From a checkpoint of a small mixture-of-experts model trained on Wikipedia: 2 picks a token.
Below are experts of layer 4 (counted from 0) of a mixture-of-experts language model. Rows are named router (the router's row for the expert), gate (a neuron's input weights, with its number), up (a neuron's input weights, with its number), down (a neuron's output weights, with its number) and show model dimensions 0-127. Each number is 50 + 10 x the weight over its row's rms, rounded and kept within 0 to 99.
Before each expert's rows: a language model's description of what the expert responds to. This comes from a sample of Wikipedia text that the model never trained on.

# expert 57
Description: Syllables ending in a, often -ya, -ita, -ara, -ama, -ga, completing Asian, African or foreign names and words, like Safya, Sega, Ninja.
router:52 46 69 47 54 59 62 36 64 52 64 54 44 55 61 62 62 56 40 51 38 58 55 48 42 43 43 35 37 58 37 43 62 43 56 48 52 37 55 39 47 58 53 59 52 51 62 42 49 70 51 46 52 45 50 29 57 36 46 64 40 50 43 49 67 59 67 48 46 44 54 50 20 42 45 47 41 62 43 37 33 44 48 51 59 53 41 26 39 42 35 56 74 59 51 60 70 37 44 43 52 44 51 56 61 30 42 51 47 42 46 62 42 56 43 33 72 51 35 51 53 46 52 47 53 40 61 57
gate1:41 63 38 40 34 34 40 39 48 59 48 64 47 44 63 56 43 42 63 59 57 54 42 53 59 53 52 43 40 63 49 45 47 52 62 46 50 36 28 54 51 61 54 59 55 54 45 52 67 51 46 35 57 49 53 47 51 36 53 62 53 55 44 51 39 47 56 32 46 71 55 15 45 72 50 48 50 66 48 42 52 49 46 44 42 48 40 50 31 79 49 41 66 58 73 62 62 48 52 54 51 54 43 50 64 38 40 60 60 46 50 69 63 46 51 48 57 46 58 60 47 50 59 26 48 45 56 49
up1:55 45 60 56 47 33 31 62 50 53 53 47 40 50 36 58 66 45 70 53 52 36 38 47 69 48 41 48 56 32 41 60 48 29 43 55 72 48 42 32 51 64 58 43 58 56 42 48 49 51 41 47 44 55 48 60 47 51 43 57 70 54 46 50 60 54 58 46 47 61 53 42 63 58 71 55 59 51 62 48 29 67 43 39 38 72 41 56 40 51 39 50 52 51 70 58 24 34 57 56 47 60 53 43 71 46 57 56 51 45 54 62 37 40 52 41 39 47 41 59 41 48 58 39 62 57 52 61
down1:46 72 68 54 56 65 53 41 41 40 69 57 46 53 66 53 45 62 42 48 50 32 40 37 67 43 70 58 40 48 42 48 57 57 64 54 29 40 69 54 54 54 52 59 30 70 60 53 49 54 69 39 52 52 45 51 36 38 54 42 56 45 42 64 43 35 61 45 40 45 40 47 61 43 42 40 48 43 57 50 38 52 43 55 53 39 52 56 41 54 46 33 58 47 71 60 63 56 42 47 53 52 55 48 53 52 33 51 50 52 47 42 61 50 62 60 59 54 32 64 37 23 53 34 50 41 57 51
gate2:63 60 45 40 57 54 72 38 53 30 48 55 43 46 70 49 47 43 60 39 43 50 43 43 57 55 46 54 54 42 51 48 49 61 25 57 33 46 67 47 65 45 48 62 50 49 53 56 66 57 34 60 39 43 51 37 58 34 36 35 38 35 62 59 62 70 57 49 41 36 53 54 51 32 55 34 53 57 40 50 47 59 53 66 35 56 26 36 51 61 47 42 63 45 54 66 51 61 62 49 33 48 58 43 47 51 40 51 35 41 48 56 38 55 47 60 40 50 39 34 56 66 45 50 52 62 49 52
up2:65 56 78 36 34 42 48 25 55 38 65 78 40 42 41 52 73 55 49 47 46 55 54 49 53 63 43 52 52 38 57 51 47 51 33 60 63 43 46 50 56 54 58 63 46 50 51 53 45 53 54 33 43 50 37 52 63 61 48 44 61 49 62 85 61 52 47 51 48 43 59 45 33 51 44 53 46 58 40 24 51 57 50 43 39 56 56 39 55 45 47 39 46 48 38 56 47 38 54 46 44 60 64 60 53 39 58 34 50 43 58 40 50 37 45 46 30 59 53 44 40 50 39 62 44 59 41 58
down2:40 45 43 30 41 42 49 62 43 53 45 50 65 64 37 59 52 54 23 66 61 34 48 48 51 45 63 53 53 55 25 53 31 55 88 52 60 50 44 44 42 53 38 65 45 41 38 48 36 31 57 64 41 67 54 52 50 38 60 38 37 59 47 41 46 44 54 58 49 53 46 39 49 43 56 49 45 55 38 38 44 40 52 55 42 53 45 59 42 46 48 55 41 70 46 50 40 46 60 71 53 48 51 48 58 45 52 55 47 60 46 76 51 55 53 45 43 57 51 63 43 39 51 50 41 65 65 54
gate3:60 58 58 49 55 51 45 41 51 41 44 46 47 46 50 54 43 45 61 49 59 37 63 54 32 32 30 50 55 55 44 46 53 46 64 37 58 57 22 46 60 45 63 54 32 44 36 47 40 61 51 68 61 50 36 54 56 40 37 50 53 60 59 53 58 54 42 55 47 57 58 56 33 59 52 64 51 67 37 26 49 44 52 36 50 48 47 53 53 40 48 57 59 45 57 34 54 26 54 54 39 55 54 40 58 54 72 41 39 61 61 66 31 57 48 55 67 31 41 63 48 38 32 56 45 49 39 59
up3:39 69 39 43 66 51 55 41 42 48 53 52 51 42 56 33 60 51 53 27 70 52 47 49 49 48 43 47 39 72 46 40 37 45 56 38 40 61 62 56 52 50 50 65 36 48 38 37 51 44 61 65 43 68 55 43 52 39 54 64 50 48 54 35 53 52 31 43 44 30 40 52 46 43 56 58 64 53 61 56 62 38 47 46 58 65 54 46 28 46 58 47 57 39 39 41 49 50 30 34 56 55 62 31 52 43 41 58 55 54 37 58 47 51 51 44 56 54 33 62 45 58 36 44 40 48 75 60
down3:28 31 52 29 53 36 65 60 44 61 54 41 59 65 47 55 51 50 43 46 36 55 47 40 50 46 64 56 51 60 55 46 40 49 39 43 54 58 46 39 44 43 21 53 50 55 39 63 49 33 43 40 53 45 50 51 40 57 55 55 59 52 59 54 60 38 42 63 36 58 46 37 41 57 55 50 58 45 34 53 58 60 35 47 39 54 60 65 50 49 46 44 28 48 61 47 50 56 59 58 49 35 56 72 38 45 64 40 59 40 45 63 52 48 42 68 42 60 51 49 55 52 57 41 48 73 19 55